{
  "num_hidden_layers": 8,
  "d_expert": 288,
  "moe_layers": [0, 1, 2, 3, 4, 5, 6, 7],
  "routed_scale": 1.5,
  "balance_bias": true,
  "init_std_router": 0.00808,
  "num_attention_heads": 9,
  "positions": "rope",
  "init_std_qkv": 0.0236,
  "init_std_down": 0.00589,
  "learning_rate": 0.00749,
  "lr_mult_o": 1.5,
  "lr_head": 0.00634,
  "train_tokens": 401500000
}
Below are experts of layer 5 (counted from 0) of a mixture-of-experts language model. Rows are named router (the router's row for the expert), gate (a neuron's input weights, with its number), up (a neuron's input weights, with its number), down (a neuron's output weights, with its number) and show model dimensions 192-287. Each number is 50 + 15 x the weight over its row's rms, rounded and kept within 0 to 99.
After each expert's rows: "raises" lists some tokens whose logits its average output raises strongly, later layers aside. This comes from a sample of Wikipedia text that the model never trained on.

# expert 1
router:47 47 64 73 74 43 48 48 61 66 45 62 50 55 61 26 52 41 46 53 67 85 56 56 32 33 44 60 29 39 39 58 46 45 52 49 47 40 77 62 42 36 20 34 40 54 77 63 47 68 28 55 42 56 58 43 27 66 43 52 53 47 56 68 26 55 53 38 39 32 68 58 38 29 44 54 65 71 41 62 47 66 60 53 76 65 64 38 48 61 66 07 56 55 64 45
gate0:49 49 63 32 40 01 62 24 57 42 52 26 66 85 31 47 36 69 43 32 36 85 69 53 38 42 45 56 62 51 53 66 45 67 33 32 78 38 53 57 49 25 53 42 59 25 42 36 56 48 36 39 49 25 48 39 56 62 48 64 55 55 70 61 44 69 64 45 72 34 72 49 51 53 65 57 32 47 41 64 75 46 28 65 45 36 42 34 44 27 76 35 67 57 67 48
up0:36 34 27 39 24 57 55 70 55 18 26 54 68 73 55 40 63 42 48 38 52 56 35 33 35 59 49 49 41 32 54 29 64 48 28 31 32 40 21 47 47 25 51 56 56 42 47 24 36 32 38 05 66 58 37 65 42 16 33 67 55 48 59 43 47 65 60 69 42 83 62 50 42 35 57 38 62 57 60 65 63 50 20 62 65 25 64 44 38 42 79 35 39 66 72 38
down0:41 37 44 44 68 99 77 58 40 36 40 37 32 76 53 43 33 66 26 51 32 44 58 30 52 63 53 42 45 51 43 30 18 41 50 13 57 62 37 55 40 38 82 59 65 37 32 19 33 58 53 62 50 34 52 42 59 46 44 35 53 58 41 29 65 63 59 46 59 55 69 60 52 41 34 55 24 52 16 57 55 39 40 50 57 36 31 40 80 32 58 51 39 35 34 79
gate1:29 43 33 65 75 74 36 24 52 54 69 48 72 69 39 42 22 51 36 76 39 45 62 66 47 70 19 45 66 41 22 46 57 71 58 44 46 64 63 58 49 68 49 42 61 61 76 62 39 71 68 56 55 52 39 53 42 52 46 54 77 69 54 40 55 47 57 41 51 66 32 36 25 52 46 59 28 55 64 20 64 34 42 55 68 41 36 77 66 66 75 20 50 48 94 62
up1:33 39 37 27 60 46 30 46 47 25 53 43 51 48 33 55 55 59 36 28 34 24 57 29 61 78 10 47 71 32 49 34 42 52 73 23 47 58 46 66 58 32 54 69 65 71 46 63 64 76 34 46 44 21 48 40 41 46 46 45 72 62 49 63 38 59 53 73 51 54 41 28 34 33 65 22 25 44 68 63 61 46 51 32 38 51 42 72 50 49 70 32 53 47 85 55
down1:50 38 31 67 34 44 41 32 68 90 41 66 69 46 72 40 50 58 38 40 56 76 44 59 51 79 64 45 39 64 39 85 58 33 54 45 36 42 56 72 86 54 32 35 61 60 31 54 48 44 63 42 70 38 42 60 31 55 31 69 69 41 70 30 46 51 60 53 40 46 41 56 72 25 16 57 52 46 62 59 36 66 62 37 42 33 53 45 44 37 62 52 41 21 14 48
raises: "ur", "id", "as", "u", "is", "an"

# expert 2
router:69 24 42 68 52 99 44 56 55 76 42 59 39 46 47 50 38 64 21 51 52 68 65 61 43 37 51 38 34 34 72 36 39 47 38 29 46 43 64 74 35 36 25 61 35 65 78 60 33 70 53 50 54 51 57 52 49 49 41 34 26 42 61 84 26 52 37 47 70 56 40 64 63 67 37 65 62 71 46 38 12 34 50 49 57 45 55 49 33 72 66 55 50 67 49 32
gate0:64 03 32 87 46 65 23 29 50 66 55 27 39 64 24 52 53 36 47 48 61 51 86 29 53 41 48 62 80 40 49 30 59 62 26 60 40 78 69 48 65 21 53 59 66 58 39 20 36 74 59 50 58 42 48 34 80 37 61 65 58 64 52 76 47 51 13 61 41 59 73 56 53 28 31 46 33 47 52 56 28 49 40 58 41 41 58 61 48 42 46 51 35 76 29 47
up0:29 50 77 52 45 65 38 57 53 51 83 78 31 39 45 66 37 46 45 71 41 26 33 36 63 65 46 51 62 39 55 57 71 61 39 56 52 52 64 59 58 68 60 63 43 46 42 37 62 52 66 30 58 48 43 66 32 57 61 27 46 48 43 18 44 52 56 41 71 41 47 41 48 40 58 50 40 47 47 69 67 35 26 60 50 36 43 41 41 67 64 73 64 30 42 57
down0:66 68 40 29 41 50 35 50 51 40 71 69 72 49 55 50 87 45 44 54 44 51 59 65 76 63 50 32 21 54 29 29 47 18 39 64 58 34 29 53 64 45 58 62 44 57 36 64 55 43 49 48 50 68 42 54 29 46 31 44 46 57 50 73 47 17 40 45 67 27 44 48 22 52 61 19 44 46 49 64 49 60 41 45 61 55 52 38 16 37 52 51 73 61 39 13
gate1:46 57 54 58 43 68 58 23 61 52 77 41 76 31 30 50 62 53 53 53 23 42 67 50 36 36 34 32 16 30 66 41 41 33 62 62 21 52 36 46 41 56 53 06 37 56 45 47 19 56 54 66 48 91 52 50 40 35 31 44 59 66 65 84 37 59 38 52 33 49 43 42 69 79 41 54 24 31 45 25 47 31 35 23 49 58 40 40 31 42 32 44 61 56 60 37
up1:59 71 36 66 71 29 49 22 63 42 15 36 51 68 65 30 64 45 52 18 69 16 48 59 42 53 63 57 88 44 30 41 55 80 54 42 34 40 62 57 58 60 55 81 61 23 26 43 41 59 39 30 66 43 36 48 57 52 40 45 53 93 42 66 49 58 57 34 61 66 39 57 46 32 58 24 51 55 64 55 51 50 71 94 57 67 60 48 63 54 42 14 53 39 71 76
down1:44 34 45 48 35 48 38 75 54 43 36 61 61 58 36 82 66 48 35 58 47 76 48 67 42 72 56 71 50 45 49 74 72 52 59 48 60 48 56 58 45 67 54 55 40 49 75 35 77 39 66 52 62 52 51 63 34 42 30 50 43 56 59 86 51 63 54 53 68 40 33 69 31 64 49 66 24 35 67 23 36 47 62 11 44 55 41 66 55 56 54 34 58 48 30 69
raises: " the", " a", " an", " his"

# expert 14
router:74 42 39 65 49 46 31 46 70 62 61 54 45 69 23 59 49 42 36 64 81 63 33 45 52 61 33 51 40 30 53 50 27 52 52 51 57 44 68 40 61 37 48 45 38 53 76 52 38 80 33 52 27 60 46 39 58 57 20 38 31 40 83 47 40 52 36 57 85 41 55 65 40 43 64 67 45 68 41 23 35 38 49 24 61 46 57 36 25 50 64 27 55 63 37 36
gate0:50 22 28 54 57 59 71 36 59 68 50 64 30 55 64 54 36 51 21 58 39 64 53 49 48 51 58 67 62 67 41 13 42 65 61 59 51 51 63 53 50 79 47 39 25 58 62 54 71 48 29 35 33 33 44 52 51 25 39 34 44 49 41 33 83 63 44 36 67 55 54 34 56 22 48 83 57 77 30 67 56 41 51 44 59 20 61 47 55 45 32 52 56 44 71 38
up0:86 43 53 41 45 65 50 26 59 38 51 48 39 41 32 47 42 61 47 44 50 35 43 39 50 58 41 55 57 34 46 58 37 50 55 42 40 54 54 48 49 59 37 17 53 48 35 60 75 36 35 40 42 63 69 38 66 49 39 74 36 72 27 86 49 36 14 41 50 53 50 57 67 45 82 96 47 42 39 48 62 57 31 56 45 48 62 44 63 40 49 73 52 24 30 52
down0:61 37 65 36 28 64 33 68 71 59 41 55 58 54 57 56 42 57 46 37 45 69 38 19 42 74 36 49 21 38 42 58 76 44 58 35 53 63 84 30 30 69 39 43 58 33 63 32 21 72 44 39 33 39 57 54 28 30 22 57 70 54 38 51 57 60 41 35 38 68 70 48 41 48 58 52 41 52 39 50 50 66 42 31 21 78 62 38 49 47 56 45 70 58 62 43
gate1:28 54 22 47 63 61 70 60 53 62 45 81 27 46 59 65 44 51 56 50 50 62 54 45 28 56 26 70 39 34 32 68 29 30 76 29 47 62 53 39 25 59 56 54 32 57 51 51 55 11 35 44 30 33 62 73 60 44 20 34 48 72 29 54 66 60 29 89 59 45 82 57 42 38 40 33 27 24 44 47 60 17 52 64 45 29 44 50 63 57 52 50 80 31 71 45
up1:61 34 50 54 74 64 50 28 31 49 53 35 39 26 32 82 69 61 31 45 30 34 31 32 39 68 28 27 38 79 39 18 46 74 74 53 22 45 42 32 40 52 67 68 43 39 45 51 75 64 48 77 51 33 51 49 31 37 71 61 42 63 58 47 37 20 64 35 33 44 35 36 67 67 52 33 69 61 50 53 53 54 36 38 45 73 54 50 43 37 38 40 74 73 61 25
down1:60 61 34 55 73 54 68 21 53 86 64 47 34 40 52 53 80 74 22 56 44 69 54 64 61 76 44 59 57 41 65 35 41 32 37 33 31 66 29 23 42 65 87 52 69 51 38 29 43 37 40 64 39 63 27 51 54 67 76 46 32 40 53 50 67 74 64 48 73 33 23 31 53 58 74 69 61 42 24 50 23 65 46 66 53 42 53 45 55 51 43 39 69 65 63 77
raises: "l", "en", "es", "in"

# expert 3
router:55 34 59 54 77 64 61 41 47 78 47 55 36 38 51 56 42 51 39 54 55 64 53 60 43 65 38 34 44 35 58 37 47 63 37 44 54 56 66 43 43 44 43 65 30 32 56 57 53 52 38 46 27 40 58 54 43 46 12 00 54 46 54 68 34 49 41 50 52 50 47 59 44 69 57 45 63 52 60 16 32 38 53 33 48 54 42 48 55 57 64 33 73 35 38 36
gate0:44 59 47 44 44 63 55 51 73 32 39 61 46 48 40 57 49 48 40 28 65 47 72 46 47 70 62 33 41 32 67 41 53 46 41 64 70 48 42 33 48 54 38 85 42 44 17 39 40 52 51 64 31 44 83 57 63 33 39 50 36 44 68 58 54 34 53 50 47 54 34 32 41 52 45 26 47 49 66 57 46 62 56 72 26 77 51 40 45 55 70 30 54 43 20 53
up0:53 59 49 37 64 74 48 41 45 40 50 40 49 58 72 25 52 48 61 83 50 97 27 62 15 20 32 61 48 51 31 43 36 30 48 40 71 53 77 45 61 53 64 17 56 36 76 32 59 35 56 47 63 37 58 19 45 64 52 38 55 33 33 35 60 65 63 41 48 30 55 52 88 45 29 61 53 61 21 35 57 40 44 64 62 33 65 56 42 50 54 63 62 53 58 35
down0:54 54 43 65 57 77 61 27 29 58 36 68 30 58 46 63 17 54 65 64 38 56 45 36 47 59 63 59 78 56 54 56 46 35 37 39 54 40 65 42 60 60 49 40 31 59 35 39 40 84 60 46 55 54 40 35 45 53 46 58 76 62 35 65 33 59 42 75 58 46 78 37 67 58 34 32 43 39 49 24 57 50 58 50 49 26 38 56 46 42 57 42 46 59 66 42
gate1:59 46 40 63 35 64 44 24 49 65 34 44 29 64 36 44 79 54 59 50 56 32 49 50 54 68 57 43 39 39 83 47 50 49 45 52 50 72 36 27 44 62 54 68 83 41 50 33 30 54 42 40 46 41 18 56 34 49 31 54 32 46 33 46 52 44 00 41 56 55 45 42 46 65 40 72 42 43 47 73 71 31 45 58 43 35 37 52 45 62 38 42 34 42 36 44
up1:41 71 19 37 55 33 27 47 49 35 65 63 65 16 70 35 68 40 28 54 65 62 58 35 54 27 48 35 99 26 26 17 45 49 62 63 35 49 61 53 46 55 27 41 45 37 54 35 41 42 65 49 45 27 55 57 61 40 67 48 51 46 45 75 73 55 58 55 36 69 69 85 32 32 36 97 45 48 49 31 50 69 55 33 81 52 45 61 56 43 58 39 34 57 50 51
down1:50 18 61 58 41 43 66 65 62 53 45 39 55 59 51 65 48 38 47 53 67 42 85 33 49 41 59 52 51 47 62 45 24 55 48 44 27 59 61 52 24 60 52 73 73 29 40 46 39 51 56 88 83 61 40 38 67 29 51 45 40 37 34 53 80 34 29 69 61 38 69 60 70 46 55 32 57 58 59 30 63 47 42 37 63 61 43 61 30 74 50 46 47 42 72 50
raises: " F", " B", " M", " S", " The", " D"

# expert 7
router:50 24 62 56 76 76 31 59 42 76 40 66 35 55 68 46 77 72 20 41 49 88 47 52 60 56 42 56 50 39 64 34 21 52 39 49 43 55 57 40 35 19 47 50 26 63 58 63 58 75 63 55 33 36 31 36 25 43 24 35 47 31 61 58 25 38 55 64 63 32 41 68 50 59 37 54 61 66 53 37 39 16 57 52 66 46 49 82 49 57 61 21 61 48 39 52
gate0:29 31 56 28 55 81 44 33 45 79 52 47 37 48 60 52 27 34 16 31 68 39 52 40 62 90 73 39 61 61 55 57 44 19 56 46 55 23 53 54 42 61 37 75 36 83 49 41 63 36 50 47 25 66 23 38 52 48 85 53 58 54 58 46 58 44 46 67 72 60 35 46 20 62 46 39 50 61 99 42 80 23 49 61 57 52 43 61 30 53 88 33 62 54 63 31
up0:47 56 36 85 49 50 45 47 23 51 55 68 27 26 50 56 50 34 64 09 42 78 51 59 40 48 54 33 65 54 44 33 53 53 76 29 46 57 15 60 49 38 66 59 41 41 52 49 28 57 64 38 41 44 51 36 56 50 39 71 48 43 57 66 30 40 59 33 32 58 55 68 39 57 76 58 71 52 48 43 41 49 57 49 24 43 72 51 19 41 28 39 55 40 24 71
down0:42 40 70 64 61 69 50 68 59 00 17 52 51 53 87 53 35 67 56 24 26 27 73 75 34 42 35 55 30 33 38 50 34 48 67 36 60 40 80 41 54 35 40 51 08 61 46 54 40 49 51 53 33 54 33 23 52 37 53 64 65 59 68 27 23 35 46 33 62 50 67 37 36 59 51 60 66 30 40 36 37 61 45 64 47 57 58 54 38 51 59 63 53 31 31 26
gate1:61 55 39 37 69 43 57 56 54 64 84 64 58 59 48 33 70 90 51 60 61 47 61 59 75 32 11 35 34 67 30 43 48 68 68 43 57 55 52 60 60 40 69 42 56 45 45 38 61 60 47 45 42 47 82 67 42 54 50 43 87 71 42 17 52 63 42 49 60 55 52 44 70 32 34 40 81 55 66 42 47 42 45 40 81 46 56 59 52 48 48 70 33 49 64 75
up1:45 66 55 36 60 11 52 18 31 36 16 33 58 52 38 52 31 29 54 31 67 69 38 69 60 69 55 71 56 65 60 93 51 36 54 82 53 50 60 33 44 39 54 36 54 38 54 56 30 46 38 55 65 53 53 62 40 66 59 53 34 41 52 79 50 60 61 47 53 41 80 50 50 42 52 46 60 53 46 42 32 20 46 52 56 49 48 47 36 54 37 19 46 21 60 42
down1:52 52 40 47 45 39 62 39 47 29 37 37 75 45 47 59 51 25 33 60 42 48 39 45 40 52 40 77 70 61 42 58 41 55 43 52 67 56 56 38 49 54 15 51 34 74 55 41 44 24 25 39 61 53 76 55 38 31 62 36 29 53 54 53 56 14 43 53 23 29 66 57 68 53 63 39 45 42 57 62 41 58 55 71 29 18 47 59 65 59 36 37 39 35 75 24
raises: " of", " and", " ", ".", ";", ","

# expert 0
router:38 49 47 53 45 50 53 68 48 64 33 44 35 69 32 61 58 51 40 40 60 44 52 50 57 44 47 57 25 46 50 34 07 61 52 35 40 46 51 57 36 35 30 49 25 47 42 51 67 81 00 52 51 74 16 50 51 49 42 31 40 47 38 66 30 61 39 47 21 38 51 51 36 54 46 55 50 58 51 39 40 43 39 41 94 67 55 57 35 19 38 00 61 52 44 48
gate0:52 48 70 26 44 37 62 60 31 29 51 32 33 49 48 47 58 72 22 40 54 48 49 46 30 42 40 41 64 51 33 51 54 57 50 59 63 58 89 29 45 29 53 37 35 47 29 61 37 43 32 28 94 48 55 50 56 67 26 40 47 55 46 48 54 55 53 63 66 21 49 54 44 41 39 39 62 51 42 40 19 65 51 57 65 46 39 35 66 62 60 57 32 37 65 26
up0:54 47 31 47 56 57 43 40 49 54 48 42 47 07 59 38 66 58 63 39 48 47 61 30 48 38 74 79 63 53 48 66 54 47 23 69 37 39 52 50 46 32 02 33 36 26 64 81 47 48 63 49 53 57 55 60 51 28 23 51 48 42 20 43 45 54 31 30 42 50 40 40 47 62 41 57 67 59 70 36 78 52 54 81 63 40 86 46 43 22 59 25 73 55 40 28
down0:23 33 42 73 50 54 51 21 76 48 70 18 50 47 46 76 76 82 39 66 52 58 50 52 68 56 70 32 69 57 30 32 47 53 67 35 40 41 49 37 57 69 46 36 58 60 54 57 57 61 53 47 93 42 40 55 45 27 48 42 67 30 40 84 46 61 43 57 52 63 34 49 42 48 69 61 25 55 54 56 54 61 63 58 79 46 41 32 55 53 62 53 37 32 43 49
gate1:64 47 79 33 27 46 54 47 72 56 58 12 50 47 67 59 49 37 64 58 56 24 48 40 36 47 63 60 76 54 49 52 54 52 69 65 30 42 66 41 45 29 55 34 75 52 53 38 47 71 46 75 49 64 51 42 47 59 65 46 40 54 29 42 21 44 60 51 46 46 64 51 39 74 57 30 62 43 70 59 55 28 52 69 49 46 23 65 44 52 39 44 69 62 44 51
up1:31 38 30 42 78 84 71 64 38 54 50 79 38 39 47 75 33 62 50 35 61 79 48 76 48 33 23 55 56 33 17 62 53 46 45 21 74 48 51 65 65 75 32 60 40 49 42 73 66 42 50 58 45 35 55 52 49 61 51 31 37 56 44 50 70 52 57 59 52 47 65 40 38 58 57 53 60 55 41 19 66 48 39 26 37 39 49 42 37 39 54 69 47 51 48 37
down1:36 75 67 54 32 37 52 66 58 54 59 45 61 43 56 54 57 43 38 40 40 55 66 67 61 49 44 60 52 55 52 44 67 44 25 42 78 40 69 52 37 62 52 52 66 31 46 74 36 18 50 28 45 45 52 52 19 63 58 46 60 69 54 68 51 41 55 30 68 46 45 61 54 45 74 57 99 44 68 83 50 45 28 30 47 36 65 34 43 32 74 51 63 48 56 19
raises: "1", "5", "3", "2", "201", "7"

# expert 5
router:48 28 43 63 66 87 33 51 52 73 77 60 20 81 42 56 40 63 46 36 63 67 48 56 53 43 37 54 45 39 29 43 53 36 65 52 40 52 50 59 49 30 38 42 51 54 55 61 72 63 41 36 55 28 65 49 63 45 18 37 50 59 53 63 55 35 58 59 70 12 60 61 58 60 22 43 71 55 38 62 30 43 73 62 52 56 42 69 45 35 45 06 80 75 27 58
gate0:72 32 63 65 67 66 39 36 43 57 72 49 50 63 24 60 58 62 42 62 59 42 50 40 20 60 19 32 48 39 16 85 62 44 45 54 54 31 46 40 82 55 53 35 63 49 53 60 40 56 63 43 24 73 32 49 46 67 64 43 57 49 37 42 68 45 46 58 79 31 60 43 54 46 34 48 53 41 23 37 37 47 14 43 41 30 48 52 62 42 38 73 58 43 32 62
up0:30 26 72 56 58 44 44 47 23 48 48 16 40 45 67 58 75 65 41 68 57 54 20 56 47 88 46 26 61 73 66 51 56 44 51 48 57 71 77 70 37 69 52 56 67 22 46 47 39 18 49 41 40 62 39 60 49 80 78 49 56 47 42 99 52 56 56 48 57 32 57 50 43 43 23 76 59 38 63 55 14 61 45 33 41 53 56 49 56 38 51 46 44 30 27 49
down0:66 74 48 67 63 44 81 41 29 60 64 80 34 37 31 45 34 75 57 68 50 80 37 57 58 48 54 29 56 34 68 70 61 64 59 56 61 57 50 51 45 65 38 59 59 65 71 84 37 44 62 32 43 48 58 47 56 53 59 51 51 78 36 77 73 55 60 49 66 44 55 98 59 46 56 40 72 39 72 41 42 41 52 50 58 78 54 40 69 60 51 33 40 48 54 28
gate1:51 34 36 24 43 23 56 43 39 38 48 50 41 58 26 78 39 55 48 28 46 53 44 75 36 72 44 59 83 46 49 46 57 72 39 41 59 33 70 38 52 53 55 25 88 56 50 47 34 72 32 29 61 58 62 44 48 55 72 56 59 69 44 59 73 56 53 68 71 67 33 64 43 49 42 54 35 41 57 55 53 82 48 70 76 42 51 90 38 50 56 34 61 46 13 55
up1:72 36 52 49 58 69 76 39 37 45 41 42 46 50 42 62 55 49 64 69 51 63 43 40 77 38 75 41 40 53 54 45 40 60 38 37 67 45 62 42 93 32 60 76 67 60 48 34 72 89 33 33 63 56 74 62 32 83 29 29 40 65 69 77 45 74 47 57 76 53 36 59 36 22 29 25 43 37 28 66 49 46 45 68 80 46 56 43 54 47 49 50 86 30 55 49
down1:58 58 47 43 10 42 57 85 42 40 30 44 46 40 37 37 43 32 43 74 65 59 52 56 64 57 38 61 47 69 51 25 51 65 55 56 61 73 45 49 94 44 50 53 48 42 49 42 42 62 38 44 48 47 01 56 53 63 55 59 41 54 35 77 67 73 57 37 51 61 62 71 43 52 27 60 61 18 52 63 70 52 50 53 35 48 36 56 69 36 36 63 40 57 46 37
raises: " and", ",", "ing", " of", " in", " to"

# expert 12
router:59 33 37 65 64 69 44 45 85 66 55 72 29 70 39 54 97 72 27 48 57 73 55 72 38 54 37 46 40 47 44 40 33 38 37 32 56 61 38 39 44 14 50 60 29 53 56 53 39 63 46 67 27 53 27 41 27 49 40 41 55 38 62 55 35 51 74 63 59 30 65 46 33 36 37 38 59 59 50 59 32 39 43 43 65 66 53 53 27 47 56 31 75 32 59 38
gate0:46 43 45 59 66 47 25 49 43 39 32 45 66 13 53 43 27 58 59 44 40 47 63 33 09 54 78 40 40 53 30 80 54 57 51 26 49 68 40 41 39 40 37 27 52 54 63 32 45 30 84 41 71 41 43 62 56 50 54 42 56 52 44 42 44 42 90 48 53 43 61 63 54 40 68 47 66 63 45 50 52 26 50 64 54 72 41 51 34 55 75 31 74 44 37 72
up0:64 43 01 63 39 29 79 43 49 64 47 73 55 26 73 65 63 52 70 56 47 47 60 58 48 42 41 48 32 51 36 49 59 48 24 46 36 70 20 78 78 54 44 57 33 76 65 58 72 66 73 25 38 50 43 41 62 39 46 40 67 55 36 52 45 28 69 08 51 42 31 17 40 47 48 33 27 36 56 43 73 42 66 31 58 63 62 31 56 59 60 37 68 34 52 61
down0:54 39 64 63 36 79 48 43 73 43 48 61 53 43 34 61 58 48 13 40 51 48 51 40 32 46 54 49 37 60 68 52 45 65 64 45 57 46 27 57 33 69 42 46 50 50 50 63 72 51 36 64 42 76 62 50 62 71 20 60 32 78 67 57 54 35 51 62 29 69 83 43 31 44 80 35 20 69 53 49 40 38 51 34 32 61 42 50 50 52 70 45 43 18 32 55
gate1:64 38 71 48 77 64 45 68 38 52 60 36 37 28 38 33 55 41 54 38 67 42 52 63 52 56 38 22 75 58 62 49 57 69 77 45 42 56 28 19 55 64 49 36 63 33 66 36 52 52 68 20 52 58 49 42 32 57 81 40 42 19 44 49 16 35 68 55 57 47 74 72 30 52 57 47 42 37 63 43 54 44 51 88 58 32 49 56 47 49 61 42 55 36 62 72
up1:45 69 63 36 36 62 58 25 61 15 51 38 76 62 39 44 40 58 43 78 47 42 59 51 75 52 41 36 48 44 39 18 34 50 83 84 41 51 61 41 69 41 53 13 41 31 53 51 68 46 50 61 37 31 31 42 56 44 45 25 70 37 49 29 56 76 44 43 56 30 31 42 54 56 53 50 35 62 56 65 63 61 62 65 67 24 61 74 52 70 33 55 48 49 70 59
down1:70 45 34 74 55 40 68 25 47 43 59 58 48 40 59 36 41 49 72 57 48 43 47 55 30 27 56 22 50 55 53 52 36 37 43 24 36 44 54 62 63 54 73 64 49 85 56 35 49 48 53 45 42 58 47 46 70 49 22 44 35 27 78 19 49 31 07 41 67 73 33 50 51 43 60 52 60 37 38 41 60 45 08 65 53 53 64 23 62 34 47 64 65 63 63 62
raises: " of", ",", " and", ".", " (", " in"

# expert 8
router:65 29 74 96 76 90 47 44 32 66 49 55 41 66 35 62 68 63 52 41 43 74 63 60 48 42 24 61 55 22 75 37 13 22 67 72 49 54 82 45 54 22 32 41 66 58 49 57 63 61 46 48 36 41 18 41 41 45 60 42 49 37 90 73 26 54 46 63 74 46 45 62 56 65 26 37 72 67 34 40 21 35 63 48 78 62 56 48 39 36 52 18 61 41 58 50
gate0:30 45 29 39 37 54 24 46 42 47 70 63 46 55 40 54 99 46 42 43 28 46 25 26 32 62 28 48 41 63 35 50 62 41 35 75 68 44 48 43 52 44 46 53 50 63 44 33 69 68 86 68 53 50 61 22 27 58 56 63 54 55 45 46 55 67 54 65 42 53 45 49 51 80 33 59 24 47 42 48 27 44 19 40 64 64 42 28 72 36 25 58 45 61 61 70
up0:70 26 62 24 65 50 50 59 42 46 43 49 75 67 45 45 59 39 22 47 61 26 35 71 71 57 65 69 55 44 56 24 51 55 64 59 38 70 47 50 21 32 57 66 64 64 46 66 58 63 39 49 49 39 63 24 31 22 44 68 42 63 08 44 52 46 53 34 14 40 58 53 37 54 50 41 57 47 37 51 42 77 35 52 84 36 40 62 46 71 67 81 42 51 46 56
down0:63 42 80 47 64 26 49 48 62 57 64 48 29 64 37 70 72 72 59 76 54 43 87 71 46 52 65 42 62 68 52 44 50 43 58 32 65 29 42 47 56 60 43 48 55 78 30 50 40 42 55 68 34 81 41 46 56 34 53 65 51 59 49 57 39 53 51 49 32 42 44 69 33 40 38 63 49 46 67 29 69 64 55 40 67 63 63 57 29 46 49 31 61 65 35 93
gate1:62 61 44 53 21 37 45 51 43 42 52 75 52 41 67 35 69 48 49 18 61 14 27 41 50 47 34 06 61 67 54 55 39 22 64 08 41 37 68 57 65 45 38 46 74 78 42 39 52 66 49 52 73 37 46 50 56 64 27 61 37 49 59 51 68 41 35 99 26 65 79 38 25 49 46 65 36 44 63 48 59 55 59 68 64 54 36 60 16 53 55 45 46 68 50 61
up1:61 55 30 42 26 44 37 31 59 76 55 52 73 76 36 45 53 56 60 37 42 36 34 69 42 52 59 47 50 57 51 79 55 36 63 66 40 68 51 42 71 79 52 43 69 73 41 51 59 42 75 32 40 25 47 54 55 83 29 69 47 59 50 30 51 61 56 69 32 63 11 63 20 41 34 56 33 55 22 35 52 43 35 57 46 55 57 72 38 39 42 40 59 53 58 68
down1:28 57 30 47 53 52 34 48 26 48 34 59 15 50 55 49 53 76 69 61 68 63 51 45 60 53 62 55 31 55 45 54 58 61 63 44 35 62 37 60 56 51 22 40 64 24 52 59 33 35 60 47 35 74 54 64 67 68 60 65 54 27 25 32 53 54 40 67 40 39 29 41 61 55 63 29 42 42 39 63 57 69 44 37 56 24 42 51 48 35 28 15 61 64 51 45
raises: ".", "/", "–", ",", "-", " |"

# expert 4
router:49 33 51 54 60 83 57 54 40 80 51 83 45 80 37 54 42 48 49 44 62 41 69 59 23 55 46 62 37 19 42 42 37 46 34 33 56 54 62 56 46 38 39 40 45 59 54 51 64 77 38 18 34 60 32 50 32 22 36 32 58 44 80 46 34 37 39 58 50 56 59 59 54 44 35 54 58 61 48 32 31 18 52 51 60 53 52 59 36 39 61 24 68 64 11 56
gate0:65 29 24 36 61 77 50 40 55 31 40 64 44 59 53 16 58 45 66 51 29 18 52 52 32 43 63 54 38 65 55 65 36 62 48 67 45 53 76 52 51 69 49 43 48 71 52 67 58 48 62 46 51 51 42 53 33 43 43 44 67 49 65 58 34 32 42 17 58 61 26 40 43 51 30 40 47 82 48 61 56 53 53 48 62 49 47 63 60 37 63 51 44 40 42 55
up0:18 73 52 60 58 67 63 36 53 26 55 59 50 28 67 31 57 80 56 69 29 63 80 73 32 31 37 57 41 43 40 40 52 52 44 43 25 49 56 44 40 52 31 58 79 73 32 76 84 55 46 26 47 38 68 39 42 36 40 44 57 46 62 72 48 57 35 65 60 45 51 54 55 64 41 62 61 52 41 65 35 51 35 48 35 52 51 50 63 51 39 56 34 51 46 42
down0:40 59 04 54 35 23 28 73 58 35 12 28 43 27 37 58 37 47 81 78 13 62 27 71 64 62 58 58 51 70 39 68 37 74 69 46 61 50 52 62 51 63 49 37 48 35 53 47 48 51 64 75 69 26 43 49 21 62 50 25 40 57 56 75 53 20 46 60 35 64 51 30 49 39 58 49 63 55 55 45 54 44 74 64 69 49 62 46 32 53 60 40 41 49 77 40
gate1:47 72 15 34 60 62 51 45 56 45 28 59 29 59 39 18 40 54 56 69 50 56 53 62 29 71 50 45 52 27 37 44 46 40 97 55 50 43 32 44 51 50 65 68 47 57 74 44 20 45 30 35 37 61 52 40 18 58 41 63 36 41 48 46 50 16 50 56 45 26 42 53 77 44 48 61 54 58 73 70 44 48 37 30 64 46 43 65 63 92 66 51 60 52 54 47
up1:78 59 55 36 60 65 64 55 48 38 57 46 60 27 51 39 44 39 32 33 52 49 45 40 33 34 46 66 62 25 11 65 51 51 57 69 50 44 72 58 53 37 31 51 62 75 49 54 34 49 44 49 52 53 39 61 70 51 44 37 32 52 36 56 42 44 29 50 42 46 36 49 73 60 30 53 44 55 47 42 50 19 41 54 61 55 59 48 44 46 70 56 57 58 85 22
down1:68 30 57 51 68 32 74 27 35 29 43 40 55 46 18 52 65 79 37 77 59 41 46 49 44 24 11 61 69 22 45 68 42 64 61 44 59 49 35 33 61 29 53 22 60 49 34 33 62 71 59 48 39 14 50 50 41 22 46 27 33 30 64 62 64 47 57 29 47 48 36 45 32 76 28 22 63 30 47 53 61 49 23 64 59 62 20 36 43 35 50 45 50 45 66 40
raises: ",", " and", "s", " (", "'s", "."